{
  "norm": "layernorm",
  "qk_norm": false,
  "init_std_qkv": 0.0206
}
Below are experts of layer 3 (counted from 0) of a mixture-of-experts language model. Rows are named router (the router's row for the expert), up (a neuron's input weights, with its number), down (a neuron's output weights, with its number) and show model dimensions 0-191. Each number is 128 + 32 x the weight over its row's rms, rounded and kept within 0 to 255. Numbers have three digits each.
Before each expert's rows: a language model's description of what the expert responds to; "mostly gets" lists some tokens that are sent to it at least half of the time. This comes from a sample of Wikipedia text that the model never trained on.

# expert 61
Adverb particles and words after "to" or "the", such as up, out, off, back, end, use, in phrasal verbs and idioms.
mostly gets: " up", " out", " all", " back", " down", " use"
router:091098143093087123061151122102124156048111145187136143125173124119092097133086095134116161124161109121088113162137146087086110171147121106069116141129123091150133128102157159095099133193158110153156051129071137126102134146133141099112152155122122144150168134140178141111060136098082121119154131180144089152111133202117041094124114146114149145159053150125119107094111136161104062124076061122182155133110111148174150175120137112064162157175129061184047176136102124170129143198146162084155138098178117113113099110128070083174066122129166120101141144147079144114155048186082130119
up0:145165159086165115125144127115150100089146118149093186147142093143158094127070124092156143169142182150124139095167144149105113086106109102103134168104196120110128097089180179135066107108109212086145127100073181179153138115114128060086137125151100099130183159145139130113070136144080115103144119175125170160122139149141177100088172112182160130144136196180120036117083089153173095154072178098105116024118097135167168140113099100104145157125096151141078171155104117074146166140099062158107139158144146123189117160093081108066146137171125142113156111085086137134143045134124101101
down0:088114130089114180125135122112138084106127124167153131104107137127131187108102139063218133145185241102136127118144093111122120101098144131067157113133098093156147125121068113076090134119051182152056146162139142179152138117119145075132125138180151127130123100082178070124179138149068085230085186184175111066111127129104155131149133099131126141129090150098131138158131115134143177152133201113088192108083144118160112150143091129202134125182132128045159193094152178090136128133084131061126083124130128117181120155161155129099141146134151151128141102069153087141099079194143162065

# expert 14
Nouns for albums, films, songs, games and books and their release or reception, such as album, single, Billboard, chart.
mostly gets: " album", " song", " Billboard", " film", " soundtrack", " band"
router:117058127123117147104150138159112182136119130162110077181122143138139108234118112122110075162132166097097112190145161115167111186115094114124179103128136097143072119094155117127130095132140147145092180070073129187169093090136152078123138209093139097146132138152141131121069151123090137110184165140093146142127106174117125074119088049135142131153108121162100143174107125099142160092117139139092143178128093137125134171085104134134119125118101141164104143099151155161114122117089175089188112122159093112124134158113056133132116131139112126102157125101097115143128087147087140110
up0:186091136151079167096085194116088063147135155101170074136140137089152144129113105167166149130152142047201140141137128133110109082113147038108163116089117149123089128145152177103103147171086133108119154146148108157144073063131115160103158113089154155142137164135196070117088092125186143132121087173129163100126107095100134104130140172140086168143115163193112054137174131169157119095143176117147177117136110145180093138127131116117060148122146120141133185110127140108095109095160079184172112114177111096163151157111139152123154162110139130120188125106135212116152075078125151107
down0:111059070185165136182103151160146121122115156150150132155127057109127201149086142103183122153140168130109133195180115115112153130098183132152104239110102148090053147105115134071158098067179213110121084123155071110078128090107097087139081161108157133133129122110168135074101163040140150166165152106141124078133130127086178105125129141110124101190107136134167141100096117094135190108094148118130067162103082090139112113068101129136131146124103211112148167153184145098084140131100094114086141185137055092100140048122104127065100110074143161123126133147116111116104176198156164148

# expert 4
Periods after initials and abbreviations in names and references, such as H. neanderthalensis and Mr., plus of, &, vs, und, to in titles and lists.
mostly gets: " &", " der", " und", " vs", " des", " Are"
router:136111172122149143136147114135128155150082190116096167068151138088112060155104122104082145166179132090099109168088086106091172141095141155131154148129171084066071111187122154161080122138166061205141117150152149125116108052170133097101177129082107094149153087158153078164118158053103105084152159115107144121105132159095111095111159124140117092105092137102114155176147154130114106105097114135104088145168153143091110168131134145157123103168082077198093123136114058190105074141105129087186118136130086149140089136165070160145121108121117136116185159151124128107147068110118116082
up1:176165143090103169169130122099113132160064201090131161145160193113098146157133103127187109071157139106176113131134113116150151096110120125125117141121058147123130144077117151106098186168144151167112124158138118097107125089073094161129144168138143093091100108134086155137104121068153126116065162163134085106118116154102136166176158134161078191098082143121116113142131143073108134192122125070088096137119085122129144090115153124111119151131159127124139145088139067113155116101097075124127085175139100099152141156149100087157195142086099176144136085154115125100106167124108138130
down1:109130121141175126152100145094115050136081050142103120089110087122106179169141138071119150200149149086120178169091119166138152134111118117128153132156143121093112110097116124142153127105135098109109171152090201130169136114161077163074082115108189142153139117104058123148133123168118100149141112144181179105151158131146136088151138105145107174143110151107160121069142092167145130157127081174161140099126115102106121114135106122110125112180113174214151122104117113126020104109108093113159150131119117122106135173145124180182110063123118105111089099118085205052161150121092123153

# expert 52
Single digits and number pieces in tables, coordinates, decimals and counts, such as 39,725, 2.39, 41°52′.
mostly gets: "8", "6", "5", "3", "7", "9"
router:144109129106161135019118179125122100093153154193137181106088090093142074169123094082129163132124182107113127133100149124163128138106095138147140098154111135125108146128122144114088138100129120181145154099138092109113108099128156166173150160117158162135113105147137129149140137138144120115180212176064160075075102146098076123100086132152151167125058104105120138111141094146071160075089130121151160119130107147107154127103128087195134059174147108160133116066116129175148135178147218053146137107121126116182095147146106182145106044106115106132087099114098153105153105128097116092
up5:137122109122200145094113115112124068176117084146113109116142158136110066097113084079148090122130142079140151089105159086092124110141120111116133148113120153123128149144140201086163148136125131106111194140130166178130179107113166148091097136070123145106183172100117142127142093105099151136149160141172122156137120072132122112086120159141098135163139120171159165105125124159110091157169151094167110102124110183131117131142131175198122105113095113170157081178132091098116126146174192111133078097165138109207145117128124149155143077052144114126144120181070139119125154122117078109
down5:109095105171103130120064146137141083158164142137116056122174102156116125162170130172148188147102075116177082098168135067092063107129091168127085174131092096130060100109138102108105183136200175166117079179128169075139097172137140173196111167134149091118122105120158135084161114141103101082113069213155099118125142150155116132134134168117143145120084153158123130118188177102149133174149127152158130147136149157150113143137121120114157128184168152103132139155094123159060107125128093084104128100189181153178135074079114119165176134140149057058188150170134162108154113150094161126

# expert 54
Numbers, dashes and codes in table cells: goal counts, percentages, vote swings, W/D/L results, and headers like Apps, Pts, MPC.
mostly gets: " MPC", " ±%", " JPL", " Pts", " Swing", " −1"
router:104102106114092112115108124134139124080134125182136089154149116077191135124148095105102126113140168140111098166167154065083141137099120164114107120146149140161050135107093086107126120183163139135133180086125075129111078087129086125140139117140093166110188143197193111135097115108106134100101201129169118089122134170118145130128147119135137108150121124154136129118153110192083154127111123172143161142155124137135195116126075099050112159146139129190042206106122113153117157175100161119134138057122094117174142127097082130151151060148139120082094137136137125092205171124091131136
up1:148163115195080117124066114121121123137126118094164140119109079121090095078099064125133140112113097124121141161114102118164107095118111121207174101141078165132130075120080144136142103193123156159095126115158096155128117112111104136144050140221120119093168107158162126092116164096149157193087132118071073135167089178111175111094161113129115128144156157172100119137151131042140174127086123107098176145079163169118181122115119110139050103142202084192124117086112097139132106136172128108118046079102170142085178097147176178175147123181149111140146125131093141187171188117096144107
down1:227174120123118245150094205125064117132149092083131135080154181138090159101115093171156104149158104157164120098190112143102158111084179162158128125140102126182140100115106091114122124107117163117151056146134165124229144160102108201117081133121149127124120160132144118122146159153062114138139096167081142095176133071182132135116140121122170113123159124131132180087141143072154099155096109131165156201131128104137165133130114155130141074110123133098125163181159165167096079153115108089125114133111204117207157116132121166139125164153104130126100086114128108129160095228137145036

# expert 53
The piece er inside names and words (Ferdinand, Terminology), plus gradable adjectives and comparatives like more, greater, large, small, public.
mostly gets: "er", " more", " public", " large", " small", " right"
router:080152110072129051144192086203128162098066102170104089119141174086082119166140136077103077186212095090093178093145144112105142096089107153093107092127171115144093144075096143084118100178151095116160136133141063128117177099123112094134118181140081174166178111136148141174122103108055124132161174075127104093066140101097073089070092070138113176118123113076163151165096109140074166101125072137128147133095120114090132136159168140163095137095137089157118156159133161143139123135198129071183101081158105130159152143078147094116084109141135089135098107185071098106143133172145134175
up1:142152095180123114119099076145102205121132113120136090114153177102159174107102134122155143147213100130095119136101096102153131083119082141105118154117171185141091110168115100163076198094202097101155093172071082194148146104211099043084159103185130133171141110105127142126143128162126085106119144178153183089092113110150147113119108120139124150111093102085133134164114130090196119095112153076086119107147210140155107070136122146131075143078148168121105127106113147134127090123108158143118170124110093120098129113113142152129198089089130151161145153165085163160102107129037153076
down1:148100122155118084135137059107148106138121138152082144137147094132097120167159140123124128116109197134177125163165113190089137081171083155163101105114120114134092146123154184089200118107167119132199092164136073178122090149118124117157139136157120143220123110120176119187086077187129121144164148052105130111138125133148152120118156138120064090111134091091174081172127139112165108124147155199166129074089119148171099072180113135144171162162132141122150074167098158089174157118131073099125109119101115150126140119143158161093126138092191111104122192113140131180078053107098060156

# expert 51
Locative in, at, near and compass words after located, born or headquartered, before places or coordinates, e.g. "headquartered in Cassville".
mostly gets: " near", " south", " north", " east", " west", "′"
router:126094147114160137066147139128131159089131106165114171100123135145104128112112097106090106171130152122091113174148180138197148156147119145116116145139093076091133115154154118125086137156103134119189127150158065148124095132134105115142121154136100146160111066152142106125075122173033109103169178071139107127101136168196157155108074053149136210135099116109142086122193143128112121100152096143126153110129136140169153152128115048154055080183134185138168141121144142133101124144155129131131130145109122095133120109123050209127136131116077134139127134173086094115137078154090191163
up1:118181105154094081083088114086081181167116099104122168111109135055085137140152121157095164141136097125099118082070130196119174126121124139131123075133202159119163160123169159101105161084159142081087091132057153069095176110126099151163098107181077123181168151071100163106103140126183120150109125183140090089127130145073130123135141193106112138192131138094146104168099100194137142085106137091091086108186108100145125189110172096109124111103127085138133172104114050092144087128154177118047141146151130153141096134128145112153136107132153133165130151198140066156152147160135072138
down1:137160157148150150150109158124120120166105117120131134092123155130124122076139116133167055063038100019118152052170138094120175066108104142146170119144133129161107118119123068101127141191090097166087158058137078089141108135145122189069109190114120126147164107135147173108113079158143137169091162125160108144073109109138103114124145107146149162112148080121107098130089169152154143127099149155140133096136151189159151116107107097108119104123158127113170123087116041085139154119117123118161140164129162112151132147130092159120089105137122109191128160097162160087150096106130114036

# expert 12
Adjectives, participles and ordinals after was/is/as or a noun, such as early, late, illegal, years old, placed fifth, killed.
mostly gets: " early", " short", " late", " killed", " low", " young"
router:113104160105190085072154132136149160046151143164178126107059157082119104156152133086153102138215181128084148146151183113151114141081088182077134138129141115093061137118106127109125100189159151136126156137150079174128121075162092114115164159127117096155114124083161101216132159125103059061153146114148093117133153132140160079144101107094147111123104117089127143140123086113021141120079089141128151157083139132132145200111176097091085142143127129133091205138123115139128069125101125145153174105127107148133076148123089086103093130161054089145138167120116132067174118140025110144
up1:084106129156107119084154109124144185117107085111148101115125096117147136123111144093142147084185128181170144151142184177117072160114108117154101151114145185133083155202136111083207142183128083101073148156081090046153142121113124148184109101171123147087083155142181078123133099155092136125133127128164133130185140087110156079123107087097179148108129159054113152138132135098075180142137162155089123105093090117178153111131119097135131189100116152114104133144137192127168129123107154171078163076170108135129122154077110104167120136113123121163098095162157127093101135068067088098
down1:130116115146116090151114117052079092142097131120170144171101106104120137153102131101102151100147077078130082141127141185104165157106197129148140092105134110211093181120196116150095092103113120144093087097090129177177116151099114195133068040109128195104086123064098121185104112152153120120092122116125113102153101202130077133158129176171116152158111175173128143165086096087150141160107082110124142125067096076067153089074166120108151125141178145146092155130106157148136139159113138156108154139116153165163132118151129109126108121129125106168089122147125100113153127134155111113

# expert 13
Commas after names, places and clauses, plus thousands separators inside numbers and commas after dates, such as "Durham, Connecticut", "2,335".
mostly gets: "),", ",", "\","
router:084040157120144157078155112168120135115085142143110175114102076069143140125179129119150158155131165089164117128139126167165142106138058152127140161125191098104070093115093162131111151153089103171181130143078167128163074060130147175098152145097130144150167082146149153178078097088149117123118152127102133147149139105063097103091074112168137146146105108100140034165146147146098105108146110156068095141130168121160193187105159153132117155129109128155101147183103121166137116149122161140174122129094054125182096173106134179170117114077135109150139144123121110115119128127070143131
up0:144122131096121146095113101087089131176145070167088180147070131156142144167152100098136088168146172094115118148177135107114104154128118138154149171137104100122165093151161124143185145093126118129121092117072117146155119153108116129169058127173158132201114095191156138153189108108175126132130136128136168103108148136118113152144109134180132100102130118163113191140090064152126090116104126200110105121149110093149098138138103085158100121118121177148141136152141103143101136049176101159102113118075127193102156171104201142161116131153116143133121107185143108114091124121113142136
down0:108123145142099176147107152117223118171105122133105137101134102127097086111115102113111154109129116131165152140087149160070099098127170124029127155128144186179141070118120132114115146109108162148149097121166109094091132142163181085161131104047145054121162164105120147068083164104170163141158088048119107122141147125154157124111113139106161107120141151102165186061148176101116161134118169142104181160072105127076131092145101155169131163128092137053104088218143098078130136157112131109124072112167146158168145104167170152142145167162137196098101073101114157169156084175122139142

# expert 59
First token of a cell in pipe-delimited tables, mostly numbers or blank spaces, plus header words like Majority, Turnout, Loss, Pld.
mostly gets: " Loss", " Registered", " Pld", " Sheet", " DF", " Majority"
router:097107120119106092114162109118132144110127152150111118159123143087066071169099119074160081119181131085104069116126193079191118164113100125134119092129162109112125107155138072082097101187113125117160121088161107135165129087152161121128152150100081104135143113111170097149160144112066140170129188143115151133089126083117090098098119137180078162086120171161131128190087096101134151117121127131136181128162130162174142152112141116106097091115072104165125192118060114137095120115137153125103140132141021135134123151125117096125137092116137115081086160087084131110162087161136137078
up1:167116137142170150056146107102165147111139092147122131088167114147138088153151141121085149089163161161137119082084177135114132142123071161074125132148098090131095127118142109076115132164102171131139178155141115175105181133132057122118176132112131117137103127123177111108118136114112093162171149136121099112166057135172168101115135193087164133106100109129086193150142109101135185089141153142091142056075149167161123102156142138129117070100108117116110102145102141126182085131114126102169113074053077110102081114099155126165108165140123111166109173122109131172169165083102126130
down1:124126119106053127113119106123111138129161190154092109165110137095211134118072110125119122189088195125110096106137146153113087121115086173115144143085125158139108148141142117092158134115131067175144109169187137119106152105092190115077143078123132135152171094166196146124127131111125143144134135142163093081141117105133088068092113104077113145138137122124074112165070119099113100100123107135144104156155076170116108078140095130100182149108096157175098118161126163101134148102127104159161140121114132099119173011125134109092117143070112122079110107190147134092135104139187088139

# expert 43
Periods ending sentences, often after a noun or year, also ")." and ".\"", followed by a new sentence or line break.
mostly gets: "\".", ").", ".\"", "\").", " 2012.", " 2019."
router:118162162097172083125173124105069145107123130127104113094131078143154174157142152150071141105115165114085153127154124118126160159128100191148151128126077138149121215097083139104098064126205102092165140133134123086157097107136120111121108230172117093172131139172146163122084139163104130098084186142138111134105116118087162120153089044138081112097047111117139136126145184092087111159071139084118102116056159148088190166096109078142042090156121111153055140117103114120132105161140137147126102141158084130140114128089093131152184124190107127128145138159133096145122143154124161186
up1:123148137139086157052143154103088095117139148124068099097079163157178145152117172143129185157155139080118127131106135142124073199156074119132146131174131163104079126185102153079114094113171079108182144108098118114117096090105150144103098153185105164166097171111178146123122162125142125106175053135159097096172139130109102105158131142133122211083113156171134145121144135099210126144141154099119166187101112123102111116060133201103156189109128179115118135134132112105175090115140172136092156153097143125167125124085149091147164112172126175135180163128139092132104132142166176139
down1:094166084100109149129065149106162129143097131162140110139138086106140136103138122134117066146128132137088096157137117136123158188104168094107108152150058050168199147111100146221121190129118114180120125143141192184105111139101137098183084181109128127080145124145135106158139073104098125127129163151126135166080073118165132134119123110186150142191111120173098107084152105125097056129153141149071143140121139105141103132136101049163122139112173115118121152119130134142096122157165106160111110090098182118109157153142047141051152147141129135125110074141078120133119117173113124117

# expert 26
Commas closing a noun phrase or clause, often after a name, title or year, before and, which, who.
mostly gets: "),", "\",", ","
router:119117121103157106088134141117033118132135156178086154102108123077158116159165171129128145187154164105115109148153170118112182181119089141168112187124116138132089156110113155093097123137171061112151100137113115144169121130086128155153146153151090121139110169096151196168062165175112131064177134130084134102122122083153167079106092124123134150093069098140158064178167089101152085087067156166071073136103100166164194130104184110109115100120135102185100172177093100146106107144117140112160136123159078107121104125127152146183167136148162130156181163153107145119164119168100141178
up0:164143086168172131104147176200134147116120149108085103126144141168150097169056136148150139100132146124076124150068126118091171110074113060140080116178107155151112120157100120135164101085130094125087139121112157093159088104097144100164121120112147127139116140164151167135055133089158105116179137137166119132109148073132088161206195118088094151181143152073064174127122149120143156118106067121097167130087132147089114079111148095188170104154126181152119130099075123171204169169177139154163108209207131111153139141118104121188146094129168157077153188157128142097146096137115094138
down0:129180117145118064085130105153119104083204151120163178139129130148093137100211155105094104120157150125104115147122086135147154188155101121111156165105161130130135123129100073155108129113143150093180140088186117123125177063086065140132109122156117154154139075104110119102034180123081210216137150205080142118143178105122093109149122175092124155132085080132136125166160175123185171133083171140125101108141098133159230112139133170140065124134154109116116092174091123149099119161115085185174142153117162099159149177107146129131184108091134129208115125108175150128115092088145141127

# expert 1
Conjunctions and comparison words joining words or clauses in running prose, mostly "and", also "or", "&", "than", "but", "vs".
mostly gets: " and", " or", " &", " than", " but", " et"
router:128151138095117088107181141121135144098141102144148127079122136093188130141149179134097142146165100170128087164178101089186189170116113195103145127123111142128118111153136184127139145192170101135122084173085123157119102102128098155185134167090091128189090156129140135143065140119080079109159122137063155136068094122086095111116106140185097097128060158148080091101138110103051155133043113165128169128134130165081141137109139093142109144171070124110138094163103061136147129125137144106123136151135058131141125113086111173130144081094126098115133164150165087133201089170139150120
up1:111135150135134165136127089167160190150150159139111140075177137118128100115126108122116107185133208159166106090102104123122122082146118096139158119114129147091153146119161101107130161076165123219201086107180171147130081100100179091139129170131184164108183142133148106160152113083112133067103163115166133146101108112103145136138144150119089142099133160185132128134152161059074085148151111159096087138149190063117131114105106154157099167157152144145156137074163122157127136131113081096117143142133126132186078148134070130100098163131092097122125030143159161107111171122173018143
down1:120145170181133084106098135142103111125170147110129101099183115146081121075125117222125102079160121144167136158087149110117131153099112149116175166146127104081141150210156135192134136150096097120167111117143108141167157119184106157121100056140165159140147128119071153148117109134155156144046218147171114121080137096168148130052110092120152101131078117105114099145113173157155158127138109148121141161130131242109121131216074088111070153123101073145127090137151125127121144107087172124137103063089136114134136090138101106165175180065175124148138137069122130135213137147052132078

# expert 20
The prepositions on and in before dates or places, and month names inside full dates, such as on 29 March, 22 December.
mostly gets: " March", " August", " January", " October", " September", " November"
router:078144167135152124090137102142103118124098082179147149101069061119111077159148103128121149067152161108154093088093172154156081187135119132133141146116131097088087113118055154128115095146104141122139097131130141143137090115092135144201133128130107076134168074176138167142148148162133143069118194146178147139103115175157101089107120086129134121110127170072112119150096109126118108106097088131121185126105080182157158119093100110138104090169115088171115146123130069119156121170187117091185110143152086124149106116096148180145180108117100148083094134125139160111094114156078172153
up1:070138137133178058156153107130127127109122175093170084146116119127137140117103104098144135118091180139159089162130145084090100119152161188168173159070134109172086142111071107144136141170150126078165113081139068119029171151108074137128137090131143048143096147121086126121135127135128116164096133129053160112073128138183125100135122130168131130154171156127167064151071166127135124087119160159121165076164152180134133078164164145128143170151161148185166147040111197147106070157132121119157098106134112106097162102123127108159159152138052108094083113104141086137165167124137111127
down1:146072127131115074084125151147095162150110098153064153129112175131115120159117099159234089188087101075092137134081126128135156110091115159115135094193067138171112106130145139150118148103115172151096191100157154121191090135092189041135157172066077091130091101137124103113105134137116119090124096131123093125139189145092151169125131081134103135120091125095144110148122084111119113188155110125152118149129113097168129117096133173126153127087111104110091088150127107190167154191137145116118071129104139120145086138105091137083137121129157135206132161097087161146154134083151186102

# expert 18
Mid-word syllables inside transliterated South Asian, Slavic, Turkic and African names and places, such as -ya, -ji, -kar, -ra, -evski.
mostly gets: "shan", "ya", "ş", "raj", "wal", "kar"
router:144084181116160055143149138173102163144112091140123178088123083124125146194124099136044184129139147152131091149118118123140117142111105103108144117126096151145112138135065154069093108145141149124132139113147123177154085084126109116157131181150102107181095127143140156134104154128144122105128179108148078113144039109136122071143076138119094071122091156106078101170078110137122107159117151097062106118174126124145182125201144105135065121120094080098087192126116128131116088165164143120119181100153103103130105114122111140130129089112116181155162134136119125086199101152071179102
up0:067056121153206141164075115126144108115137124143170145049096146133140126126140094105163148105142128075103145086129124141100114157139119092144132116143112152172123125156169101150158120129159106156120170164149114087109114151100088123107183151134090202149146113143094103110168134120146117153100112136124135121086150187124081056058104160094143190122156119129115129161135121158139083173155149126060151130100169129193141094112163120127133109152091156154116124068077077184088134116134154164099168087184130117158098140117146158132107121126116090112163109121078126150145132132133098097
down0:111112149105171136132123120142188137156124161181165086090128104104149119132145187158112026150073085172163109113144145100107103071160116155108124121169140161177111097107142058162136168153160159122144132141078153126153121129137133108130101114114098110124111155100135159166103128100111125156153115056143169056128148144153131133123078155092157097093146106110088141160188134115213132076117171137148155181124138125188152073121115069159131108088140149100083143141110165153173171177117058096121077097160117197141106146158167141124065073129182126048121194116091124082127085211150120118

# expert 34
Sentence-initial The and determiners or adjectives before a noun, such as this, its, other, main, current, original.
mostly gets: " other", " this", " its", " some", " these", " many"
router:094160138091152124125103129139102175091098168201088097162177110103120150159114103139109118127154169129104092109158183101141178149076112136077138144129133083126051134130101164127063110174127065137197158108135114193113115098117151090116143129160128161194162161128188146142096103096117138100148168135093094155131080134160141029145123073164121089093121122149143118136133172111076184124144134162139084119117114170114108184146178086120115078147137133174120142156063135154085111128140103088088155112162123129137151161157079151121103074139112094066117155151153146143103152115099147107
up5:117144157165123162157148107101094182164099153090132182102156136122159162157132113149184111095120162064104155102075136095132072130090158104117180127129166118128166114122140133139175075087113053165170066126151198150161139113090129097172105082153115137159117142125157130113166119160115098097145117143130114146118095152105113128055146117129128156152076158137145148144175086119111157069183114100142168101090091185150145122185108144103170116109157153124134143072120154079131203189141100152173144100152140098152086181055122134115103140128105209125133164147146124114143102110131116161
down5:129119095071147023121120150101152120142154110132192116131129120122185105083088092151091160171142128155108205129134162129056145089133126069218115149152157114129093139096123158075059173156114134168095166174166110182133145130125143151140163116086154151104136130066060103107152121068101143142079119085112166098117096153159160129146111146138114103104130110120106086089118155128173145134122125203102106183159169139173142148166144206147122141148135086128120121129134085104154065121195141138092139135140127058117151141186158110136110132117149101143137190089112087149126158163136112083

# expert 11
Surnames or surname pieces right after a first name in biographies and rosters, such as Jones, Singh, Johnson, Khan.
mostly gets: " Singh", " Johnson", " Jenkins", " Jones", " Kumar", " Khan"
router:125105177121169040113185096149094164111161131116138153102129126057157111169147157107076147116153162147124109167137101129139157151121104135138132114124115141129121139127103141096090091136109081131100125125090064147137157092121143173106157146105121112126102135095165185096055131149118076081146127190112104132089125146087123062176124086129158108106089144089179130183086122172104095129109152100137150203156128184126187152141157118140066101137099128102055188115157072134117066157089158135144090151142079082177124165081042096138159109103130096155145190137119111148181075184089205155
up2:137121147142081068113161129133160130088123146193168157117122153134125073158093128082162099146074118132133164117121162140145195111090011155149181112133125184141137133118095171045135160125117150167135083118100098144163172095142088105159113105091158162157053129146139160147125131133190177217123106131182148105089107135206069166147130074134128076113180162127085112152105178152100156136124126090119092149149128088088125078194119128165136117198155127115156126168122128140111130127118121087074156162121132123144112036154143190098141085090143067111088120125078146115086102122125104134
down2:131119139188090150199094150147125177174057181140137177108122202071178088078132141051139138151145124140128126145108136111142123134129178115160148096117117116098148104117115102125095115104099138099161137143136143179143142131145174065181185093055123094163126158120111141115120161083125161184178110050112130112048097172141119074178093146157025125078145124118136141123158115172127122127139127124095164081108166156191111113144093127171107113165199106167149147115105150108133114110100089117122134074098152146108100155105178158099112150150156072138141109104108101088070147103143110133

# expert 48
The s after an apostrophe, and capitalized nationality or institution adjectives such as American, National, British, World, Royal.
mostly gets: " American", " National", " British", " World", " French", "American"
router:118088086087129088150164148175119143139107175155077127118088129080152149139150135091126104109154224117099130133157157132134098133060084119163158114123128085155101173137178122119116092171171144102105196167158146182155136133121119107139152130171190169125170139151137184104086120130100128068106146140087054119071112116129159081164080087154108076085076090102164140142076106118097168117136107160158113212140120148114198132143127087141147123142139150155121132102143100121082115130111199116137136112145123134141116136160079130127087060141123180081100128119138133065139139139079164204
up1:096140118113092228125185174122102155072089158115074100150154097113115105147094163150121107124111186115172168127196127108204091103094157132195148093114175124146100138125185112145077146141145116169106131166157139142158146136132122191116147129118112072154119126182157190131079134194135138138081189126182143148093168097160108135132105164087087096143156169080128129086166184176052146139122124107110108122141147138132148163095134175111120133077108090152148118081109119139121166105104167147145107108070092189135146128126067140113173169107102097144131110103125125099128062105136117119
down1:143073105112071171134106106111080170131096165109160060099148072205132101143157196103103137132150146116141160130083118112107142114172179128134124081152125139147173122128117151184076139124103113122181128112125155147118167130115145084160164159145131090083099128160112106131092140153129122115097175139153185138120113161139123081111164141040086104101132204122166050091171120141087187103108136133137151111114139107145167123051102076085137079088147126125130189163160147153164073143199123160054096167132099093138131088128162070095160138121122139099115141151154144131139058054053130204

# expert 46
Head nouns closing institution or place names and titles, such as University, House, County, River, President, Street.
mostly gets: " University", " House", " Minister", " Hall", " President", " Center"
router:079073188075139064097162073152070149097140140127149158129108054111164095123123146146059109145146121154095152136147142121125098169172086167114124144121118129098102118091125124152049089120141043115150110137146075185145139132125119138093086135088145163118112130167147195125115165126110084077195122155175092119117097140148131074146056136117067157087081129142149114175147121133100162074069116130135169118175117173155169160135166141120092135166121174135059086098165118146142082149167112092181157119142084093133132111094088171156130102105148141100136129197120137123127115144097134098
up1:137135126132169132160152123109157170122157158145119132128205122121021148116153119117148255083103120159124103159159093123094101138119090122112090089136115159124158200096143103128143106103104121100110096161127173162116159166173106065109143110122102116158183078119080135174118109090146091163193148123141126136177073133115125132153108154163119122123123146125109135113012148149070091183142077138137088088066123144154136089135135115120175108140174109152115139139121069114134125106136100117144069106086136132135118141159107122105083120135181121147146089172105135098184161120125109107
down1:038179143058131148074163179135099179128094110147191120114087133132103160159151130108097109111111097153140192140143175165126098143119087107149100149142046023142168116133129178108140138197132207131091132170155114127138114126120093138130138129125111142144152116100133078140073111114066150098095156095135109171128114081110115097085142137118117143158131121165163139101106117145171135099110102108119125117141122153150177088074094135100103113095133148109151137119076122153102165066138110083129125162162162121181077119113103072104102150132120129152146073062157173082147151128080171092

# expert 10
Middle or ending pieces of non-English names and words, often Asian, Italian or Slavic, such as Miko, Mong Kok, Fucheng, Hawkeye.
mostly gets: "ucci", "ky", "lek", "ny", "ean", "oon"
router:088124149104118088094157159168072166067105157155092111111167045105151099138157104114100101192175184110152109121142105156141125161132123112166175093126087105113160196098086149102121110121088150104107130089103142145093112081169123105129126129108117081147167100109112136136129119165057095097181186132108160160131074109132149119118070079115161129121100149103116104116084114168149119118157172183140132147178063161164201156157147094105129137137108181119174101189132132164106079170138185156149109127120081089142102139141068100122156043133143106097137135123162101059119090110093116138
up0:133141083127153083148115134143165087136144135090094197177087130104130174152135161189168158139141157086131078144184137115151189133103144147120116073181111145107153135161059141086178160122097095137127165129095085061115144119138141061126072084185127152135170138127091146119145076102063089108109242127144120101107129150157088130127103102097111129121158156098173143162131093156146148082133103165074020194169104162196136146142118056088113088070151117118188106135139111071190129135132142128141160127153163077165141127100114154137134086171137076072130156170155139098144097139130149136
down0:128225101115090151162085080140142075099127178119128120139129065121115141215127192141100176122091124157087169133161095118105128124093072131135042175137075070120085106116177113114173128136212095202146173116094074107146127125130086171167093160107146205096151115102091116038109140156081124160122148149131148098105140114126113092099160180098134122178122178156094112101115122167127145180159157105116142124134136072091107139120111201147121082156114135117087126164100154149129142113097187114134121084155118156088168160098168099192140134126168114092106069124149155139080115104146099130

# expert 22
Country, state and city names like Pennsylvania or Toronto, and periods inside abbreviations like U.S., D.C., Inc., often in Born/Died infobox lines.
mostly gets: " States", " 1810", " Pennsylvania", " California", " 2012.", " 1999."
router:120083192130161134112193052164113132132086170148123172135126116080114148168154122077127115135141141134098130104168101103143122170129141139137137074124081088122126186145115143098101097166131118131149115095147091130102090106121110132139224127178119174167112143100135095113062141157103117118163200109162121101124083158078101116106071113083087131088084085119148107100109074160111080101089129141117107170131141144138149162162129118144073134219091173125089157120123071150161147219061179106094107144177025129169140143084110186115107113139110112133158148151140121127118101116128134114
up1:173120116118115133102121135105065160124067108159189130143115148200134090167021077104119085119171062106164140155163122115118167150089121107147062134126055202112197165062146170054119129109123158140145107101123157106093147113074123140138161114118074145135158111127141140117176191135067122108181072150132129077109149136052081134115114140121064115178154163146170107127098075114180110123114143111151105129137141175092120062141228199094084144136099135127143191151127142114109104103113109094107126102159162097107152097121085119117152131119101186072172134142096102144093126118145145109
down1:120138118102147117145161145080147117138152123159135080126144137084135143118125145142133226127158137114114115108134111139067143140104102111149151063143131112116170093178156133069164136143175139125083135166095153128129107156165123158138118151132144086148096119094092148175143089126140105189092146139166103115112134149098166127226149131147104144156122166137162083145102091170115147101090138154148188087184146146084153107111185089120147096077057169121146107141081152139084160100149143183089128129080225123118144142156113084148171053078101073134162139102177079116099116130099071141